config = dict(
    n_layer=9,
    d_model=160,
    n_experts=64,
    experts_per_token=2,
    d_expert=128,
    d_shared_expert=0,
    activation='gelu',
    moe_layers=[0, 1, 2, 3, 4, 5, 6, 7, 8],
    router_score='softmax',
    normalize_top_k=True,
    routed_scale=1.0,
    balance_loss=0.00707,
    balance_bias=False,
    router_logit_norm=2.0,
    router_bias=True,
    n_groups=4,
    groups_per_token=2,
    init_std_router=0.00963,
    lr_router=0.00145,
    n_head=2,
    n_kv_head=1,
    head_dim=64,
    vocab_size=8192,
    norm='rmsnorm',
    norm_place='pre',
    norm_eps=1e-05,
    positions='rope',
    rope_base=10000.0,
    rope_fraction=1.0,
    qk_norm=False,
    attn_scale=0.125,
    tie_embeddings=True,
    parallel_block=False,
    init='normal',
    init_std_qkv=0.0335,
    init_std_o=0.00883,
    init_std_up=0.0335,
    init_std_down=0.00395,
    init_out_by_depth=True,
    optimizer='soap_variant',
    lr=0.00633,
    lr_mult_o=1.67,
    beta1=0.95,
    beta2=0.98,
    lr_head=0.00826,
    grad_clip=1.0,
    warmup_steps=200,
    schedule='wsd',
    decay_fraction=1.0,
    decay_shape='square',
    final_lr_fraction=0.1,
    batch_tokens=131072,
    seq_len=256,
    doc_mask=True,
    train_tokens=804600000,
    steps=6139,
    dataset='wikipedia_en',
)
Below are experts of layer 5 (counted from 0) of a mixture-of-experts language model. Rows are named up (a neuron's input weights, with its number) and show model dimensions 40-79. Each number is 128 + 24 x the weight over its row's rms, rounded and kept within 0 to 255. Numbers have three digits each.
Before each expert's rows: a language model's description of what the expert responds to. This comes from a sample of Wikipedia text that the model never trained on.

# expert 1
What it handles: Pronouns and short subject nouns opening a clause before was/is/had, e.g. it, he, there in census "there were" lines.
up7:117122105137152142081065092174083111140124125122109120087116137121146149124171161122129131121128155112143120144098142150
up8:102124140136120125109132188131110150078124111089143167103135118111118142103142128134153108099094127135114106155101123122
up9:138134151154166089108130122138147123102149154130142102147143145150152108112136146137095134147119169112153129101124121145
up10:121160085114113141169139168147138132182132145118109144111073126136094115113150115141068120131100148130094115158104181151
up11:101138140138123106081077131129157155117147116186130160124102137134181145120147109137130159098131123090138136125140127144
up12:146170065101140096116114090120117164136102163116129150131100130116126115133173095128122124126102116130166160155154108153
up13:155124112090160127129122117155107128154149127121154106127158172131124109125075138119128149132108151130140089106107148125
up14:107146106131111174145151123106133130145173125117153099143108141083108088161158131199136124129148124145115137102126148197
up15:091144119166152147149132141142110156145120133049158123163080173132193117116115122142128146101133120119155127110102123150
up16:116093170117110129135105146073149163105154129138121131109154158131140160147136161157157104144142205138090112100133112153
up17:138166142115098075135082155157151140098145098153115137144093135129129124148116104168140157085140176104106132102093122143
up18:191143112117147120166137147161079172177112116113082174159136129147146144113149142120111124131120143112132103161151097153
up19:096163094137143155117150087143119170096126140138112136149107152130117090096180118155105141115091123111125154100127155162
up20:091123132095159105141142130150132134162127137148161124115156139135077133155132155114153117111101105168101119115096153170
up21:133153104119143127157120156178110141158118158117124131134139079128091129117136107147129134166090132155135095132127146111

# expert 4
What it handles: Single letters and short pieces inside rare names, taxonomic binomials and foreign words, plus the word "as", e.g. Constitue-n-cy, di-x-oni, "as part".
up0:094117166141138108080091131143108147102126120104106140115117143148076134121135120153140151111136090110128092111148171089
up1:132139129151133108119121148107163119146132114177105092120129122133139080160121143095118089132136109094118126143176132087
up2:136113120135151118086159106139128145131110114121113140110102164144128119128101118168148109104126131123106070124139112130
up3:117173122166187144098083145133133149092121110129136089091128137153110127127087133102078117137155131143138110092137153138
up4:162147122092135166080131150128136164142096092168142095135124116143114106111146122157133098133123139168145098115170126096
up5:153141180170102113120130112189119107132118082123115101173155121170118081136146113113113076076144113159160154121080111122
up6:089138129183104142160114118111112115176102100140107105112118119179138154106162152158140138127109105133098103128147147138
up7:125088126089154170151092145133101115145110116083159048137162133153170117098142078111141142128117113133137149137125154126
up8:143154130135112124100149112163105174149127130148160125144133104122153148163114134115154121154121163147096116148142127138
up9:122119119141105106157115119146153119111137141193125147127110177128171106118138128146141159095132133131136076133110123118
up10:125123132152133128099147178163111134120139106101133153119118138134131091153149088096163095121117145139107127132093084164
up11:124145142111146097145146148143098129129140142146122108094108138152140118109095071143115149152182124112137131126162149098
up12:119155133135100148113103086157123136123110133127106128132114142134107103142122116102125109144132095111105085111133151145
up13:080179103111111109142107102131152105105149181124164102089129130125125097155171100162109165125127140166085138129119111126
up14:158159122143142118126132132130117161135134084162151151116146123117151086182147148140139112196103084160119157109122115148

# expert 50
What it handles: Given names and first pieces of proper names in lists and tables, such as Tom, Robert, Josh, plus New, United, place-name starts.
up0:075136125110152095136131129087114132151124138140149115124128154135124104161153081140141178159131115130122137138158154121
up1:166155101134145130158107144131120106146109134084129114117096151108132077184137159133079104160135094113117105173118156161
up2:165125154174117141158092148140138135095115123181129105086118154101140121118123124148155142155130138143134113170170158140
up3:131134102136114103146120129125064139098156157178117115134082151182140126147107158138124143138166145106114141095152164103
up4:146116125118094126145097130138118131107149130099152144124158137116139169105143124088150142120136173126123148133112112111
up5:112170120142171159133118137091125151110117083164128136148142182149155139138116144081128094135114115108112143134122110151
up6:127133168092117128130102107151126143118135109152115112140134081153146147146136126161101161123130130118115094171156125113
up7:119155129169139126100111161114159128121171097099113126146119129146137177117123127153133184142105125093134079166112160114
up8:108123141134133115115100172165096156163163153116115082145130153124147171149150137091126157136118159115106134176139115092
up9:139158117152140128173158136160065128084155140141143141058166113139135139145188131100097090144121146190092158133141114127
up10:116102141098182172127102144103140187159145151122148128109099147128158133131172124135114117098140134163118119082102101115
up11:169148073123151126107153131114115105133123156161112081114130107120106112108118135157119137104140154124180133134122095188
up12:123085098152116145139103169126121179114116124079140096102114165131188158136157105134126154122123131115113124172128113112
up13:088123145108098139125128130140113138108127138153163132138102102136156109131164188097119163143130150123159177118156108147
up14:150164159124139144089155091120111150117124111139106171118117160082129130161119119100133100115089135104134096138155094143

# expert 36
What it handles: Articles and quantifiers opening a noun phrase, such as a, an, this, some, another and several, as in "had a steel hull".
up20:117131110089097156123123141118116125093158136117088129100112153142143135127126084133093139128146153151144157160102147155
up21:142131078160121133132104145138121162100146097135076143096135148121171142071127117120163117199112091122160093146139094105
up22:146130115131099161135148120168100132105125131152161154128121134113112122132113101127167187138124099195112100129140064127
up23:124143165144118132178132107121131134142148094124084089111122143111181091161133102132143142153114152089126129116120149165
up24:156146123142141175132111133102121168105128120126116118140118144152105116083160125127150089125169172142160094116106185133
up25:126098172150115126090144155113159143151123130143155098128128164185144141112127127095162135140132105159110113105130193175
up26:127146061179117119102141116157133118065120160149128151138120128134100074084142093123129137134135097101132146103133106144
up27:135162127110145135107156140105136153105140149162099113128170110180149152152132087130095160114112105138089156109130133156
up28:124141099116167105104113185168130105153090086182157087134108118122132139135114178148115154120107084085126110134149120148
up29:119184123105110195127095103140098108150155123144134085118119131140154094137125126109125149142177125134157081058113141123
up30:129142142102100165064129093198110127117075132095135128096092121097109143119098103145134124148163135119102109146112129152
up31:094120169088105140136123141100106122135156138132125147144106113132128110079146144128142115114124173095140137103070144124
up32:135159086086113055092125145138114126139133101134158119180129113142132074138136132120149136145087101119138104152116091103
up33:144125085187097129125124118129112114178141125174139129129117158132113156149149111168122134172102132100089105125132149144
up34:092124083119100108085113127136123144118080198153177147123121106101143113118138124123152146121108111099107130088168118143

# expert 23
What it handles: Words and symbols introducing dates or spans: In, During, until, since, year-range dashes, century digits 18/19, and is in gazetteer openings.
up0:123152143108138110154092136141101154153123116109109112133074147137143118136127122177151097122105100139126172114164166127
up1:163127107166183117080163131113130116138099139143160121191070087150131121133162109101140087096109124124128096163078137161
up2:137099121138165133139090133149114124118157092138135122102133127160123120144119127163144095142136079097173120097096122144
up3:118156097161174117154125126155090105103157116144087093147142133160143112136167169126114121111084149148124127148122112173
up4:120112121152125134121108096190108083106151131157132129098106116135109135077132152121134144159149159133124164131111160131
up5:107128137122150116130117122144149145102135132090088130113078147177118152127147149190120129095112157115150185113120146117
up6:132074179160124152136096156103135164133124172116162095169174148139128098132149112109140119149134125118123132138101136093
up7:102144159145117191098135136150165129149139112134136120133132052117184095134165121147169126137122102050147154082108083136
up8:108120051132135124114113177136089145093126096138133154154124097085095113093167119116134114123141123138100105110111121144
up9:123068120161130125120090083100119137105125121098163115090094106135137141127126124135107124118100170121130112125111092167
up10:118119107134123119120082127154117133120074163097124098139127114125146098137141105120129139160100134108127107100162111135
up11:144148131145165153107152123087108146098163095123087138140091116123172131110134109116129134107123146104149152117089120146
up12:123142128108130100171078125166103140116146124120093110108136147137155129077123127104120098135118140116147135079132108123
up13:140169128054117166167147144135113130102138160108127070113128124112137101150109124111161126127155114121116127090098148112
up14:150093161118104149105159119128155152112151108104119095140083148179148130151136080128140137107155125117149124156104113191

# expert 17
What it handles: The preposition of after nouns like part, number, member, Coat, with some by, for, among, with in prose and infobox labels.
up7:119124126159153171113097158127141122122120112145156141142127116152133150117116150131113127098142063143108096125075119125
up8:104142107150141107196120114109134117077114085150180108151104123126138113144146103143128096136143097098149148146108106129
up9:106164119149136105092123160125119141175157128142120139126109113094153138102122130109140114074113173141097150138139128143
up10:116132100111133123176135120157124162119095130125113109143127144172088141114110104113075148168132131135129100139130135155
up11:142111112125130123100078100125118135172158141124130147131110130143127156123124117107106104138191130113080140108129121161
up12:138111137152136112117150157144136112133088154112085154078128133150149118142097125125112112171128113083110138134088110095
up13:134132098136121104165143101082113121141095147126123109116141150116118142158120126171135121117106074139162111102102137128
up14:149135092133089140150107137121122121151099111132097121146102135115125121146149151140149136148109110110131129109151157191
up15:129131104125137129085083125123113104127142132158102146106095142124124124100108130143130128172123183153129102160140128162
up16:084147125133071076106125131158140127133133103124105144169141110136105143123110124130138102141126074131080132098138132156
up17:121140147171126126167114108120174131134222130129147118139128110143119114135165085095146071144119112102169089114133145131
up18:132084120106155111180131076139144167141130150107141142096103164080119087107128135099122126129172152144151088126110103160
up19:130142143151136122105131102118129148120143157101120172133132120110108147104122120143169117183089086106151113113122099122
up20:142136150162105140150105102153146138122161176139120125125118169092118112116092116145125155138158144177126117118133140143
up21:169163135149122171151132127158160150121114114147135088122114143101119132148119143157088104122091096144104113133136155147

# expert 37
What it handles: Equals signs closing wiki section headings like ==Awards and honors==, plus noun suffixes such as -ology, -ation, -idae, -ism.
up4:102102132120139112086134104186105075129100134122121153099083160140124131099107129124169129108114129086195125131168169127
up5:086180107158154155130122186103127125140074118134085113148120139147135106144104143146120122151119103112089145109114135149
up6:096160125157126178173100145111101085175096126107095151101149101130113109082098116152150094137095123156118117114130156136
up7:097106103163136134103085106139132117143145120128180186157079123151156118170125086110107117163132095175136171121098117122
up8:141087096149127157142128111149137146126142105111111076149154148169154126114125126142167139144137145150116131113128094140
up9:132082109125118128125082117117118154143144103125152088149152110122094108109161157107141139148146115129124116154141119149
up10:129108088150108147089108125152126151192137135126128190121127093117137119144124136122122117171129131146131151080150136140
up11:134150149108113117128100145082143107176143142155138095131080140131135113101088131100133113069130135145138139137125172148
up12:110140144131109148102127119138122115118144118082146147166122146160097115135152157109150141131131130107113106136166136182
up13:146164091121123144098083110123131143081092087126092125123113130143142155110124131156124093137102087128142104055140151132
up14:126127171105161136074120114121141157115125106142130124093128140083172114083091108119081151135139081153175141171152119096
up15:108100170085131152085106151136151168162112109160126139122079119154135097103124144145114119120144128163134130164137096171
up16:102058125111150124156127166108117145105113139132107156103154093164142111132126089097081087122099097132165099146157146106
up17:121118086188145119154107160153124106177091121135151120123140141124141101105136133158116095134142110100110117105140168119
up18:142117129109162142138118150087149160118101139131146109128097085113111109135139130142132101096183140106167135144104141114

# expert 42
What it handles: Words about music, film and media, such as Music (in "Music by:" credits), Best, song, album, guitar and Film.
up0:154167137115084105123093153181092129142054149147134124114142150138147099153124111108125136100136127142129113133107156120
up1:124112119144112097196127093144114123140115090134166154130112090141142144133108111123086091115110112146163098144180165108
up2:106099147123110176122102132129116180147093104110134146158120105182153142133095142151090112110207129123123109182136160095
up3:114086145123134121092104130124097144110084133106175151081145130134134120114098102187119109127122129138118130121154160176
up4:122132116129073163160124121112115124121146165116127114140151146129111105140096139142139108154128128122144110093163135151
up5:124118140169174124111139168138132116147099133171149102123122129183160107168135087117112096095099082174113132176166138143
up6:103137162135119101120118143153181119158150139104131152151134092188146098144108162134113119115094138103143144144133104145
up7:103144120158148124106117137164083105131128123107202134105127144136119112140144128129153140151118110142109103114098142142
up8:088161150107131154120127111093109124122137171099126193135136135144126128150159133173136158117124081119135110165103101125
up9:130151058105127129163120090147138123134162098158120146128142108108213133132136108131136119133194130111097112122150119082
up10:105114168136102118158103158135089115145160141141141128184105155121187115122171143151086171107143135122127136139069120114
up11:145164143104144163131134104120136124163071197114171123147119146107182109140119136114149151133162137129114090150151108160
up12:113101114127066165162097142129115106095120181124145121182162160143146096122111148147114149122117106114131144116164154095
up13:125183142123132116101094100099143161133143122113161112137150135146123116120143134160108173113099126091138130127151133181
up14:145142126130102140167126125154179150182164125082123150139109117181186121121118120132075105150152075125112133144174114130